python train.py --num_hidden_layers=8 --hidden_size=128 --n_experts=64 --experts_per_token=2 --d_expert=96 --d_shared_expert=0 --hidden_act="swiglu" --moe_layers=[0, 2, 4, 6] --router_score="softmax" --normalize_top_k=false --routed_scale=1.0 --balance_loss=0.0184 --balance_bias=false --router_z_loss=0.001 --router_noise=0.05 --n_groups=8 --groups_per_token=3 --init_std_router=0.0175 --lr_router=0.00272 --vocab_size=2048 --norm="rmsnorm" --norm_eps=1e-05 --tie_word_embeddings=false --optimizer="muon_variant" --learning_rate=0.00889 --beta1=0.93 --max_grad_norm=1.0 --batch_tokens=131072 --max_seq_len=512 --train_tokens=445400000 --max_steps=3399 --dataset="wikipedia_en"
Below are experts of layer 2 (counted from 0) of a mixture-of-experts language model. Rows are named router (the router's row for the expert), down (a neuron's output weights, with its number) and show model dimensions 0-127. Each number is 500 + 50 x the weight over its row's rms, rounded and kept within 0 to 999. Numbers have three digits each.
After each expert's rows: a language model's description of what the expert responds to. This comes from a sample of Wikipedia text that the model never trained on.

# expert 48
router:531471475523514542564546460469521476438545444467553427482476564445573541421460499520637516537570549408553548470581435535497441551545438503427468461543479457567528567519455502550474455463509438434492510500409421477543566395546534431441592526478544399551513544557549475442534454544582438441522471524583482541527542566544541449477532464537547544463571454541443552535500541454534437480485
down0:422447462456509563538615488552561523509565509472603487467414454470458526505507407582538521475475574575465456533522507478488537444540546501428455519426528490419472489408495532539466554456465398483521566497534498470582596553459510442458591506416475551402594504472497544552472564567559469577536543465454418495544504564466469502471518525516559467603547466444486481528521481452520478413428
down1:499512458491594444491530540529476506504475465569548541453466489492574423496464460521573527447372639540460509439433468516478536527460400557391572445533514581518418531531468467473567509550561497434451502498515523508463498510467495440540504578491431525343474514527457538536454429573485539584519487515515442424454434470496475491506535477420542513386527437510466535435496479519552487443595
down2:438550427470478539540460452535479532422485520521549463468565412418441535506631495494554524509478476500534476558500470425472545475453474523584594451582516470394537552479494524468454578398501513594527433507501443608528407492544530583529510548493579513579514483518500449436505479550451451503497538438470565469496493494488559522523594471508497508608422466510465489415350527482485452493484
down3:598560441467380545587500489492540468582381452403507464533390497409499468483446450479466416410555484546564470518591506504472440464482592471573525526388465502423474457470519552432539543539506525547483479468556413476488468426562430515415492493498460426469572507536444504470508509546493497523525531572483480480513457529451545567423438518556451415517487436488531508472492444441480476498450
It responds to: Line-initial list dashes, section markers like ===, and date or year numbers such as 30, 20, 19 in lists and tables.

# expert 47
router:588438479518530485585560466426545495465556445465544482455432560457511590527477537517529541584580539491544485454532435521498453532565412450475476482519461461576485522532469457553524511480512481488480560417416464379550534460567531441515566524487477454539522526521549459490554496527576441474464435558592503574556523538567617461471576417563589527408498426512482557531492458441556429441466
down9:487483527530556573520548571419524510579517564476513512443473518528378507492519490536414537548484463477502574570498490589532599491465500532392467535519483596556461472427503431447446550521465583533489431468530541384562496544514511518463600517446408483514484483507459556562529463438526494550475515414414407531458478426454494445503544449506455603526457476474422448527528473491393449457548
down10:480536439542591476520386625481575514590470416481536534594422453499490452530468429534509482586488462437536479569478513492490456489567479576507481574453479513528546546458529394573440535459578564470503554460565435477511505500508489488421496553523466450459557473488479520492473501482455476530573394470516460438454537507420420439537461530413535475482624461494529526610506496435472451443457
down11:519506552544487660437464504467528500415523526410526482431515480459547521443464470437600478568523417492519472522469525452459542446452449519530520546491425541425583471505453478421535505622520540495545613502467514613419575542575617467535463535479523541532442544556498479480569528583531535536465422488431502550524486541479550454465417527499503529549518493546511473548529584440563461501545
down12:468462521578476489413527488505577502471526462457543486575495500467538524475560457491528524453488536494410556563555508485503469407470581592567506428578489544467550567455472598518511548517562538574490420547445400508372560514543536480560517449473519493492468502516570552591480418506511517520617526482546450504499487465452437560376469467586474496569502626533470556510473487458548517469417
It responds to: Prepositions like to in according to, from, in, modal verbs would and could, common first names, and La in Spanish names.

# expert 9
router:531423565525540500564544478455548443433529429480553488451499556462534571444420517456592573514571532469546552438555428530454445511536483441433446449522507440573533541541439468575445458479534463445465585483506450449543539461507587480450552541546518472508528585570564478440513469539526468458487435557487557551564545565560604482491554489580567528470526427546454536605592580482525515493450
down8:504516447532469480431521536543552502427526489492546511571443516416419466518517536553520486598542503552565576420439484532525472478484389479438474449532504529556541515526493332463563431589434484540500465537518551495430518465528567389426447486480550431481463457461453510557442510486376493472501414428533577438438468455515529572526493497472528476555500387547463516517524475418510512568517
down9:496481545499474553444495505444519487431443514422609478559559507391410472526514530519509466533450462554499453548492508546406507514495497550421402475511483497567520544522590570576434538500476496459445463564429507384528464471492525467488474558474445480499391445517438475530491519531471391506431490509449480500485398618468561420555505581543474521551375507442477549522531579498513585510466
down10:530492579550466501551419472527478552481368466478435520477402486525461415551505485512487458493451477650597488464536554548424489484522533540451444458461481414486560571517434460553514494472438511425497465509489566513561449446474477478516406411487543492568457446459503494534676503472419485559522521448521556534406437450551540475540522578467532525442492480527499512507518553495472421504433
down11:497472521482514490496550483438435449555523417519469513567547486543471546466445416493547658559571460446507555491435440592559574585486428488471568495484436554440466505523445421547530431508494550585497509508480573462496503514445500580520530438484440546450506499420569509456544469466467452525448557508444464461533430522534486465449452569502575434497545557484475496492371599498520517614564
It responds to: First pieces or short common words beginning a word in ordinary prose, such as remain(ing), name(s), Au-th-or, O-pen, and new, served, part.

# expert 7
router:538429519525564521538547471459557448467540417422564473467428545469543519471436545483493524575584528485555575456589444550506437559549434437482483466553482467580534583521453421525483483481509455453443557477429453442548552392598573402494540552529517432524551479524533448439510481545531481451551462538582547572570537542579576444518549448555526537490565453552418547504525484468530465519456
down0:486520436485506561510524425459457525487484489455542474620496397548586527519437496501479618533554475546534520509565504569365513500527534483414513463490560439449367563581571497483421517468536468518574511503471496507520543505526539396498509502462482445463492481510415530536503475432588576545501507514568500494466538576558454477465477542548525580425501527426370542473391490486430504479463
down1:450549464535447528451533438545503543540461540468528587519429546507417506544428410537516443493532407521450523493472517504482626531516522415556480548540551616554492494541461491481514474461573448522481506514375554453584485562466544546391497489532544577510469531516622465549470448463472528483536601515524482436514519511507434552472410484478451556528580457524433554511604593472501433518480
down2:448534562555427412441528519566526518464421488544547483458487522494423468462452484552537401548441484467551601523541498501519398427528499537506509510490446477480458480401484568555492531414485502510578446541483459490426402495533467454589533430461587483518549490497431478595459465520444505485415439521561379482440489566559488501433542458579452464456516578554424468496503421476535547451437
down3:477539518527570495429496546455543557418413584494516448437504436470461577572466549532567510523430478572457499537571456493547454468490457567468433529475565519580496546411510501556481422533359522517485518450530518439478492452515537460485512537504506386501453585466482482489457543445499513502403524428705462453382508532499514465517528478510449483573533486505480515508571529505567481539531
It responds to: Sentence-opening words and early word fragments such as On, For, After, A, Dr, plus erect in erected and lyric.

# expert 32
router:542418479531551513536491458477550448398542425492586481457470579478517531420489572514534467527531512421529575468508446494455451514517462528453449468545504437556537516525449410501439456469513468472446559464452475411524603428574560470470526551531514441565556550574530483475525460546519438430516438590592549601570519563561530444532592467550510540477559426547447557571525540464568444448500
down0:532475536538524483511455488534544499496484533451558440479474531503430601500478535522445501457479554452450429522497521397569561582461473378541562431419467446535434486483518450534521610425515554475523557476501445531537454515537408509447586506526468575530483539427455517500567549496456410571484528414535454571463471542524588552467417608464409486507426471540467560568466468504498409559516
down1:478596449529516466494539539510496457541569536519376516479536435482552551474597464477470538567419461547502461531468630476489471453481517513516493453569508583400595615533514558492511556379504541545561454459543478457511615442554496575527497604517541471492531488505560421479465442534493466421503531449472485473486522430487385474432557542502468555546526551486484529521533492464406570488518
down2:491467584568553453488531465478479498411505462450465519481459482491546495409451528538537524466508500442353489439564538495472497524583449555572440534551589459518521455491541433459468527515464505524422535506505501553453562408571510449564588498457526480484433539559502503465459466486461534416516391539526485466510484407504526573432487565489542619466506434422547571444620496449501463540392
down3:586511508349458449556417521485551584486533470562569479506486400503432479546539469472442593542527453498515518498472521399509516473480508491489561509461471509462385462533489471533595477530463540470454450575402571572497488542490514505579524509488540599468477426477482528483528575388603512565428495542537519459497540489540438526493443473548438497464488526502502615495467571616470447520530
It responds to: Word-initial prefixes re, de and Po-st, ordinal st, and function words and punctuation such as for, with, colons, parentheses.

# expert 43
router:552519603551491606622497517505503468582531502455548453554441487428508486428447535547545472526489505487462474389609463541532557487537483481514518487475481448554527490384447532538456451530666447512487538520433479609500512573510529470525518462471532429580471497508508427437566455550500502417442488500491527510570551463482540402520574518462559517532560486462514496463540494488545525397404
down0:534548512604538502483473569527418475610464435598483561513498463465392487576542418611499504521381500551420446440557467415542537549463590500432553459597458456534551538564491455502484541477411411500500509493468431478558504476535456466490456574420515497505493495462582528483471572495445419493494440462476496586501462562470531481566487571508517466495465480503503514520482497505369555465513
down1:542437511395440609571458543545575503423567424502541459503376522577523477470552413450525453588493407493606443437513507514475508506491523556522481519515481506497523518525459533542375476516453455577471496598447545526498452408529503577528450533514549513496477475524495489488498467459540477380526441561526425555512470554458466376531457478419553489532521533445523555497499430541486457577507
down2:512521530396427645478544491553524467518549524527454414545424557474471410531476491514447446481543529490447572463550604521477438506509524490557466462444539537522545448543507436517571516460414512512548504499444492513477456542449516509486556574556368420463516435519435472384512513599530555579469467480437480487453431505514449529481435462614469447431521591472453487470509564430454498529500
down3:420493504447543529459558589449607527459508446495531485607467552546493477411483472555526514596506507530425477485462431493629483468528406485556590551498529445500502491464544451450484485574463502446480488582498555541557449521559490508475460447496583453433470493602432501530446354468569584450449501564497474535561458489485477509512488524428518599513502494499460561562546496438562589535513
It responds to: Consonant-vowel syllables inside words and foreign names, such as go in lagoon, vol in evolved, wa in Kuwait, di in Mediterranean.

# expert 8
router:547461493555520512537534445468489472436575441455531475443451554494555525465487537497593451506537533429552542417501475539498418588548482482454460464522437460601555575562503462550447442445546483424444580474450430362534492424562562483438546541517543442496504561528512463449546481517549438440496463562595534522542522532540567456539540468580551618456473451532461586501509510450551450427490
down2:433418501535499508412437419573411508575482512512508472527571498492504523466496593516496529446485498528528566540565445565570500480528486581416410516376458492487493474491438530509626508594577491376539536525466494471442445537483469538521484570490504514436425581482503539420451416419491581466478461479545475479482478469534503444531586516472574483501572472462481565555455563525579493435446
down3:581516495525449504538464483501508431534492526523476493430449471496469472488543506641514484513553546556590469373552524464535517461475536512540451531521482511424550565537535516511494644495439518450505457440448626493568505462563524418456522558556538510572536521586473569479503492612538536479499516479469478551611470545472426454482525478566461436465604599462548577485528518594465448471513
down4:513538499506497399555526432432520502577506554503431494472459592497492569538551516526519447525502535522515515556597503457470481502557435500368576531449468518633425520499481479375468525518486500455501548476531534498584560514512501636547492537499660446460593496528493474582500519464501482476554517503503581491444421511501512578451510432589514467504542520485522433520518534462461435451602
down5:592488480531480393478471548540446465526546476530439488479556511481520470362536453486468365508445532440557556532595570476593531473492466496540441432462506463485517536422471515556546526475477518442518477450534386492480562504496518521568602550432587505482465455502477440460494501625584543474553532475526600567529477660492539489506490508532540502562558450518458556506476499478530562481473
It responds to: Pipe separators between cells in Wikipedia tables of results, rosters and discographies, plus year numbers, semicolons and hyphens, such as Anti-Saloon.

# expert 60
router:538471484509533539549526445481538403411548452437597527463456543505512512498507559461550549507581538429561553449538478584523427522500453444422483476525486443572553584531477456562454460430537438443461563485424476441528592406600553487463535562599532499518520548554561474473506437517454439414500366574551543535532514562549560496495540524550531509452552422557474520542472537472512459457491
down0:511529515466475502410510553468471501491459517447444551543535508469545551517528517434602603450548452523521488506518402448615451525514439459479550460428510493572446457468469451437475494581444552465478426610550561464443499547497446473524565485472508541612395551474492461496484513570490481468463520558427499500543613524572540606501408449527424495432541514510476516503437454473542397520585
down1:481572495437451475444495517521418530481420419449472493425534453497522453468412510593376568537363488505515371475477592560493537492531509472506465487434516434529498526557576564571538559583579471549455463532512552472526488471570448498487483457549588497444454500557555537439457469559336550572576433516494502516430508590480474508483511457523476515495473462461512527459488498493533495523473
down2:501534551489417478502457480483533490539492464571548537476462462515500488440531509344446543519539485468582465405556500455534513511522539518475405504463480455574542509495511469435497507535523440608574570521479461535461539549576510396432504566447472494513525387466516489474488466423452546412472549463607532511447464544417572565486476421472470562457493367561467518555544508622552482506499
down3:498500426572522539413525455552436541457463490528441599445532519556569479465522566428599555559616555472584490523502468510583510524426561493533518572464524511510543552536500605526489389537467534442545471399565438533391452516470545431364492434482517450543501505460529470568538543541523496516522599491454514503542479522466562430531492485449448453465448503611517479490526520505444515530514
It responds to: Pronouns he, He, who, and short word starts like se, de, De, co, plus endings like Man-y, cum-ber-some.

# expert 56
router:547446498560568582568481478466569497423544446476576465460431538467534515459434552511494477535584538421564552472525468517502457583533413521464458481517517458616529550529470464532422482465560412473439522442452419491536535433484573443503550549482509431526562517552577452451562439590533482443500438531551507556543559535532612483495531492573590539446559478584459551454541492469569460491442
down0:476534475465532537536463493537486504476504558550536539488502505525475514544426508447523490635424486509484567500501471530449480620510573536465470356529496488518550531460461481549595498512528527569483527402487552488562475482510447533508554502498532481434525554504536570408492469541590443342465571495451491431492467591496446520482690592497473497565432480501512458469481445546513449536456
down1:499648488490492473525494570528516475543562557550466447517463469460453538526567509476559485526543517519537504518545465465499601468537468388526445503480549473495500502527417514399474500537461507519502576508474509475440585475436473489480524430636551539376524494426547495516458501478465552418589452515538478589462458496489507420448528424492516516558570607403408496599595513460489475458555
down2:529419379503513487522534586531391470585401538454503492497474459527463555508386519565515522500551455502548414430491518434522545509525586545504507441450608572524458508512505498428493519543533447489508502530576504520508500418460468523385513519440535551531510534442495518537547486405545488569575437482483540534461564539432554497510496471485563497442499478516506535577545409632374499445499
down3:500445655477541498521471531465441414438490585495514447453438453516573499452474489552522430558499468479504467568430505456548468470515585427542563411539483552584508408527562488500423479512549539503399506516394454510488473521437363520509478470604488533397523470496509486470482585496452482549457495460434462554532462542473424401505481531542510475442488474458436497547417464559545446508527
It responds to: Word starts such as Po, Di, Pla, and inner syllables of names and words, such as R-in-ka, al-D-in, gla-ci-ers, lo-s-ses.

# expert 18
router:584420487515531517564558440472490435436517431475538447444476539452484553461467548559523493554542546459586569461554413551464456508550436439460480447563449434590567554555471456519425417481494434490464539493459432380535542413549528476480553554533553452454554557578519454474531466514594463467533440561584500555557515537596584432528553537519493541477491446524456529518541506443555493438508
down0:482437526477534532606477580589484548552489435533518569428486501504404460461485478546480445564541510536505497536511619526421468535528566586642474401403464549523494498473531517490507526573489538518553581553547432497506536498554439516527522477535545529458471531478575499462496453534512439524511435484568501434449404511396516500507448542342514490449568488536418521437471513499568562494489
down1:548467487522543510472520544497490533477648491427518561497490571490565542502448538513514539467551550547544475499539518573545418537560670408614545498593449436486459511502440517524560540497620458521483437505454438561585474535508466527576443392502551481514482460511514551487576564432415541470497541538436537482450504464535459430524491573505515473439424484456428481555518527490481492522435
down2:525547467561521533483549540617523499422455585477447488551549580461478378518484480493507601446470499525512488470520513470565440445552445558492439447548489466448509513472562464534462554457346540560475539629524507530416491495624543455471472439518420413382554475419533465476498470503489491504554506499542477511507584497513431405480468538512490434463530577438527452512508512509531545529562
down3:548466547526584534470499590538437469451535484466478493432561514461467565500499571468495561465508496448537551481500446527467532470374416494405510544536457476585491492470453495510415489495482493473528591513598537441554420555493502551469554477493633516498451488559501426497405518617551571447497526492470542581421552394457482505464528504484528473408597517465410479469526538430558486440456
It responds to: Opening parentheses, table pipes, and year digits like (19, 18, 1999, often in date ranges, tables, and lists.

# expert 16
router:538465384580585522537526499446560513452508483445538508434465541485532584463497568432485522562564550424489551458562455525511444575544396452483446439549484425556541558514462459571415428459548448474416515463415452479517500470540596476483511548445569461557541561522540465483573458562447441491442493581553522564577522502519577462497543557540529486492543422592455518511520511452542489480411
down0:445481589506600434567546528457487487500507463444475486504553485472599534444509442638572485572500473518486424440474581401499478535448503457464500594549443526567567633488520472599474532532491584565512444526480549509430499519553509466596560589469439442514533474510508544468549517519510487457480471469446474399516571612558524433511497462457491521547459541546477427520515534511554431531527
down1:564503534551507472476547548448541552484483579517436441498521487518446555575538508439506504491525591597549559398409451521445469407477574551520486544512510567501512528472498461342489479544511509482525483426583466584469596448500408502485436601557424536475540518431474565451518489469475642531483450553490480469534448501467535460483488476500443494386527493479523441447467502479505611472530
down2:503516462474537441560439518581610440565333474462582523539568501453445521563463533517523489467393528487520526523503476603417536494517539458578478423507424509533563519484398522563572618547434523461521484451548490507431468564443560371473567500513498546493475573473471454526428487511483462490539455502524457538504566460508534477505490502451470539550468460550490482446505559530472391572524
down3:513514508379462526569515366436508522507529545544460594504459488397465450507531506453476549423536461507466599510489475507473468557507540597567517503431491478528579516571493470500518536442486534537536444580495559461454421510554508583527543370436512518508514432456621544484508509468521468440452491494521474448558441522473554563475550471522531504519531534478430483338528473572497483604454
It responds to: Short word-opening pieces such as car, un, inter, Mc, ma, plus mid-word ap in therapy and collapse, and the conjunction and.

# expert 23
router:550469439524562473572457494426568548488502439470522531451471551448498599550436526517450489526579507479520543429542418449507416610478431430458479426473502467548558529444413443547441421449549464529515518445459442488556519457569533421408581528422534432499547560507498499471526532561408439519459477532523565533545563509576582439535557569563551530433522494549432500561495559468539493527513
down0:456470511502576456493401520492545431470510578513472555510510457459591492477565442539542492521569533451611568506521495462439453502579478478565514558518561470532562421510507466495504515439465484504481569443542470500419439542491510471507502457501563464521519402530473455550497631468536475469537504511476552509432517390467424560502492480419574371518400482554438365438477581472473433552527
down1:542451565539565463436488556492514508515503413481441488473674523489438483500488475495519546380512485461418486481579426512540521480478496530471408492465570596517497506408517524479526577548471567500603539429457484504459493509532591496531481414521537589502427513473513480618516415486447473446490563441486504493513440546481556601496534528529456490453470498404510533427560567578521443569505
down2:424543473574481462408422474488458463555428515525421531538605510525471493588549583455492408512490540545436443519461467555534503412588514502521536466448455468429488521428510431410518494520530460467522523433533483619455535509480465446411540471483523482425526447445503508465574540531515491468537641444559548548440466446542415531497483429505528540556518390519525496525560562503452510404487
down3:520534351567516560517423541495503439511543425466598453504470502517453487466344513488560517515481562452516538410568442532519412469547543464474508424511474468616524446526561508470488521485540400468478549507467500521481489493488463535487474499557609530471482464485605561520449560497500558485491590382503544578560493425488486467497507574457572523429566480562489549560466530500458567442522
It responds to: Direction and motion words and prefixes such as down, around, dis, from, plus endings of foreign names like -ana, -la.

# expert 19
router:505443512498532550532517457458527566434506457473550450426457541416516567497431550505488530537518525491555599455537430563479490558510430477473487439516479435563557553551522457554414450465537472463443537485439450437507558448550547477451554531513536393572533549514575500471525454552522451446587464607569550526586522523573588445538570540542550507419539451580422548579584520460559478472492
down0:456524439556565597519583495523481435417483576574475472488617526536547426510432528468515449556517462456456417521514462518552479470522404575422602489511496470539429660424516541482419473548524603441481463537470493499552587480508429515509537557451522505503511556452504465495500564460582447548549502444550484549546499474499445478511514479417548512560444468434536559499537564568527510571483
down1:488524515472537453412447453428554479510547596514492371553491492467415396474464439490456493459440420434512469505440434491490407522582489546414470509448614557453492549456535610542556501542584492439568483448440450534366548487544508580527534452490521504523547435474430409562550483540507554497530533465480504522496561467540461491491515504515471489502506480575521480393562438533475553548507
down2:575622548478494546555577472587531476494584432481433595508494516407372471521602482485546434531502510528512503547543528500465449580543498423568450542528418522447607518451532454519480589492518494482460518549523455468561501496498527458379530465494500446443544492519513510529503499593467493549565455505526504456543590566548483525556423457466501484431518538457529447352478463443445505463483
down3:477501465631421578529478427468534531443531470396478416547555455512526531571557507503490463437511594456545481480495409410502520484549516437470523436466501494526500697549461522498517541541468454431529621438504476521507454480440454532524503568457516499532495464494540469450497460541588500426569511594425526500482514528490480432486515425474436507475540496508558519476507452597487445450604
It responds to: Periods ending sentences before The or He, plus mid-word pieces such as cc in accident, et in interpretation, and CJK characters.

# expert 52
router:553420494520512507559524448450538445435521449457593490468445549470484563469424522516596503476541552484554522472548436558492413557554456445441460458544450478565587572529456441578455449410517433417438549473397475414538546454601567466472514502551526465552531549514512459446573514544577465442495458526521564556529559566495577474525505491572562542488548444543502552510511525514572420425486
down2:489516398610561471448441471565515518517417544548482494397509595493406540446470549555501564571491508530489395528503513506477508518447525406355509520443581497459591431473611555477482571461477470538477522518509464587512489479504511552470500533491446470544473487440491469432509504488462607483486562441513530387514480468509614535469465397523524481517530501466452465557434428537520444497537
down3:449514491536442510558549505471616524452422533569571487535452496443465415452501535536503389463493508571434449507496518448529476554469524529438559475494555516433465559501551443522474545465559457499586445535508515621424400534464558427463494508498550386514451448540548417490535552576455539463456556497427570567537416531512588506460514411464522542449543529531481588502488528546427560525545
down4:549412475538558500514418536516572492450452450543502492482511488453589542510541445538478569501625434486507462507459582535467556377508608531489520474539450511466503589434544493440429455559456543487541425437432508483513484466460525431526506486524475465520537569524461509578439554459611456568517538545459430538493597498551487498488507485451555397473501586361561488467556468492545479509578
down5:468475473567394592434484566483480530450502456504523554549594352541473555509584550568546442475512568480507465573486473479413520546582462480477554495483603464490448562514464451453452570424454486435588467572513531473552464411510483584484442469405583564458547504503503536548496460542444507502461435437566527483455430505506467507512532533545453469530595539511479449537506554573434485479454
It responds to: Pipe separators that end cells in data tables like asteroid lists, chart positions and sports statistics, plus closing parentheses and year ranges.

# expert 22
router:550450521539470555553479431496532520459538457467569471445475537480516493428437549475568539521584572424537503467529479540409419582520434460405439479524456490620543554547420493536418515457523435431413537474459399389562507456549557514459565544489533465543517565563511499455507476504572467461547475564567518578559588558563526497562550479575551558471512457519440526498502495459506419466492
down0:531489512491591455465440599414490500501510511543532437489560437591463451584534465476509479526523458485483531520472515618470481474555482490640551520418493546530516503494466585535515439506462475547508410513551533511464463359515419562491447467576589473501459547494370565479497526505494500602473511570568538538491514484448451499502549560497587446423513551477437472450505590476570565447485
down1:456476552540635490537481466514563396515476467483494412522436432556546513509448389521508563505505468548518523612501523422517465539431440393402491535572500549478483579388506476535515447520530505467459502476483619523497539560558474453498499499474518548496521490421481539507436559430460497522502410496403580449599514468543408521559498575511467542456525599500567462491498489506511527437452
down2:452477524504431484458470475451491535470513486504415461541496608516482469584457575393469524504511594474465459517403527410524569485549535507519552405456462477563557499516467507491540489453427450555510487480516555501480422535430512417520470474467420491421448499477448491470576523451456579570567521519497447612474435455510593518528602482591625467478560497443457493540547476461503566603526
down3:435460494524472549523536591493481573475565495412406533407510638541446449427574509505562523505450516529464488512568447471442450580559484467471688599496415515461495521473547542421453548530517507446492534491421542527523490481523500526582472580530447526535545416526515495463460593527506457534580484488528478504463534536466454509516507434530476543432443440562444534443433496480526451528433
It responds to: The article the after prepositions, table pipe separators, and the piece an inside words like nanny or Cinanserin.

# expert 41
router:512434515524533521599510427459534472461471450500544451461450567463549530493451527463591545545564550449589568466539429542521455536559427480435470469513485482574524556502462443554493488467515454472449539454487451435575547439578557464470567522425547422542547528552551454486524441523504452446521444582605533569564543547537528450519525446581557536444519432512441550612565508461544376496479
down7:418479616524517538429571547509530520512531553568443456459483469559537457491433547455518503521529499521487506450495493492569565471366472573427552414478480493551481444507520510476569524536451461528490473463580552455478444522433471538468487488473439441559448573458487538526620533472530477483430489434500556478526631552546445386535431578490466504462463598484439390534510584551429535488500
down8:460464593581447493526397480567483460565491534573618528509526488452583500475534536493499484461499487530534557431489480493507547495483493481531522502486474554546429527521589486507531537482481500547472497435437411541515457610379475542454461477539477458555501556488530506523549554405431562487437524553559412487486503505444484533461383486433558553476445487545592414381550492445432413562436
down9:476600516615540470538531522590525475503463421563424458432431466531521543529482540530503544408426453409512462506527570616581545385509519532587474423476520470434453477454501553475487461525548526517486493548527473523541558561494451505519428478432414510498403595520504622455551408477564435520448551445534508455453520499559495508548440442474507533448466482471538469485431533434479473542517
down10:549508512543457494416487534400478629450517445460529493567489515419404478406440540615475515563513547549589453552536438583525484556530454573522454480517552517405471462597505486459445513476526527446525396539499478563462538521438567550470474484466468438536556456512506483550511484503471515542515475373581496472583532485542486425525450484459564569472501542494483555538560483513567489400424
It responds to: The verb is or was right after an article's subject name, as in Mount Airy is, plus headings' closing == and CEO's O.

# expert 39
router:538460450562535575559523470456519494440546435469516485488442556461530509488449545488529491532519490413525554478557459519509490571511435469475440443551471444564500512564454475569467461447538453447449546474440440452589541454575529447438531533485498453553564536548531478457518404518499443480615430537606554579556541569593533458491558450549537605431545452515466537579515538385543415439500
down0:506548457602495458508483518508438517498573510540472582501499481557373489491508431527520536520459572517434474544528430379488506499427503483564551528466529446468434535485450575545508493409431554478600449532401466566563507433499448524403472490534534502435409547609573572524438447548532414503445497449463442560462517527402488549493472396524484454533510501524554484439445482561491497538461
down1:515496593483431449540482526538536448571477451499555521501500510472576641537544456571422532487525556437479538455509485538578462521427554521579416507607569546509444473541520480504541504511471584494470527533431522452526491466483443554526502499468355449583519488476593601398586507522514547550542504582486512453536503487528406477513385457468428511533516536508518517592526463523484441465563
down2:501578498516481523435461473496538516491527557520463551569563504480520462444460433399466453513554502515546532496519488430495526470493464582458415480609471504479484405537454512510610497466423564422529418444450522606467448570363544488535468471496433488522492532419542466520498548434440437483474507442561569434352508547500484497520552535585452552396523428451500493480566495507559522536479
down3:412516353421504505523455557525456483527594501473502451485471545534460384534503384443497502561529532480489536398546569474518482580538484484483563439452461465487487542494478465519473569468570529440489489543550503480445614470550457452524429399471441516522520452479589524471425429435572503576497513508529436456524375470540555523491510599534567500381522458545490483518499474509495509566529
It responds to: The infinitive to and be, so and though, sentence-initial The and However, and pieces like -lic, or-che-stra, co-de.

# expert 21
router:584472515520536530569521440490525466393521444482539478434481550445554617483497540450542528570547532457482516471551425534514419522576439451439442467553401458605558528529500424572430497457525424458479533445469447406560510446552566482450556516517522483551546536541527445498531468560476482429530420576568509544490575552565519423525553480554524520464521414565418579549489528433525470476492
down7:478535456499555523494470558527465480425492557563430552583440592486479518483533571493482533406442573467523572594537562581488510513582508454525580497488549484441478509568478453501474464539455481561456524552378482489405513477517510421509592528517545411386512510584540488419465474536427522505511446506406468553513623570513444514583557508454499528489488555503520474484588409485550528501539
down8:425489442598497551495531347400574546453487511564485498377575486491550604540440566562491418530479508531430454470522528507469483579520501409466557530492554487525491500531431465565489544513389532540619473632516464474468513563510381482478498401522540514556514519436474537543472518516433492510482483509444457508493496422515543485502489522483501477503562446442432561496504581486466480550489
down9:506514452527426491466456485515491522514456472525518473456499529586440519558460537486508478450538569456522471586445569597506556489479429373539559473574557537474427535473542492426508496541518460418552389438482490544532540425520506495446503544390472372456458543432511453588456457547549568412614490471574567563487542559449511519483504460483577490499558498393495533410533455505474502495473
down10:505505430425473489423452495383442590472444454472559434575524516493453480520485473493501548506446493440526525535460416540418514449523496449437613445574457503490569552494549473431427582569446576583572520524454554457576518496487506543428468489529501500521475395460548527546519493492369458472543446513440562453457470427515482556481548519573562448453409501437587572514478510452500541517504
It responds to: Mostly the preposition in, also at, of and and, in running prose; also ate in Sen-ate in election and politics text.

# expert 14
router:569449502518546555552480425493534458433530450459545476462467534474501552443494511497526524561575518457538519458527442524425430536539450443477465426527462463607520556560439471564442478438527425432457542474467428405575518433574546528480517555504523432546562585559548461446504426583531423433457414524557559547517527542562556406517540448560539553470534440548472548496502508405538426435479
down0:468504527490537494597526527538523421452419409530542488515495491549506503534455504592518495470497466423540463551585546588486531414429417553540501554453511542555517508540574464459480440456535562487510450583532505425468448451476476605480446581481539483418488524496501477467396536459588511576546463572531474488567588475529473423537548579557523588478505410555499475492509564555509440430388
down1:541550478493539468449462418583463553501485581458468493501556504542498432441495475473559458454486469520559469422491499538518537533487493557518493473419513511464454523420506560465449548464414463319539546408543511529480522508566351529563586447439525507458542552503521504485562594510527515452503588522471539532454411613470475500535525504623562524502404529547504510531463543435433492475505
down2:520505531449394459415465453464467541572459536462475527492431568530493488464460489418464432381448456527600561492516522465495524545511529459519462589509569472570473538412544512449467443503487547423529565452436484586549426461464457503420437536499501591562549495439464472528501514496552487559479466451483432543486453411457436613552387411501477503551510499475478526535536417512496464414575
down3:492438451498561452555391510518441481468496521555574498498545543575449516582441447532470561477519525551519525514505519513387455522446488457454483506551445445493455521509464544520474470417543520557519423567461467475562589465508582550534540560576558486454426485511522502487458494593547513474526610500473522585473615524372547591500576466454521528605430459463609466504577475470505469542462
It responds to: Year digits after 20 in headings (2001 film), score and table numbers, the article a, and short word pieces such as con, m, h.

# expert 13
router:591443434540511499553510448477556472451559463438570446445404540453537601507488553586550440562522475434554518480539441536486453548496452491476438480522431441566483578506474475546461460412510446442468576476459473482571545411568507438446524521417518396544500532535516458454512448549562436466547460586536533560542520554586526472470549523599539564436508459559467524560492541401524454498472
down0:553418526532524553532559496506472426444434479546462490509574427451472422568481482469513502535422498472482468478518413511524384505487496538416564572503442510543586493413467555477486535489427593418466425589534491491482494389502451476569468504446514536548411483410535460442463543495484434482520459478441582545508463425573545501501550499415539453444367538495491523551445440493482528589492
down1:512409502448451584492490492423552485524559540469510513507444529495491399499465516476473532442541443576464476590498495421524554528485494471486513542399470496485476488464495448561586528482443571430465510475486506521568556484567503484521446406490558419438561550434490509486512530335500472474540446508543458488634415525482422498416475552532561517602486503545565518400420475537459480602506
down2:476402471533466522536435528514517407567514467453627515552470526416486503436429538505478595438410448558494474483561453590477526496541526511477553533507441511576487610492543428562515513369524418443436479513552519552521525518421501487471440468516525492448552474434565440562515514518556464563493418545488560433450475446494535390549467536458613484514551527467467550467458524516433443510522
down3:587475476454445442529541454472527458468505469479492411518414557488442521583464459528457517514468487456488505576450528648500506470588515512555575492475548525455567478570500458464560557443463465536544559527511423500485564508484559571533428478571482421459570528580439498468495556406509535605422465543532444483484489397506475496517493443514540507537485549391478502454434529528450451641428
It responds to: Pipes and zeros in sports or medal tables, Arabic and Cyrillic letter pieces, plus ex and Ex word starts such as extended.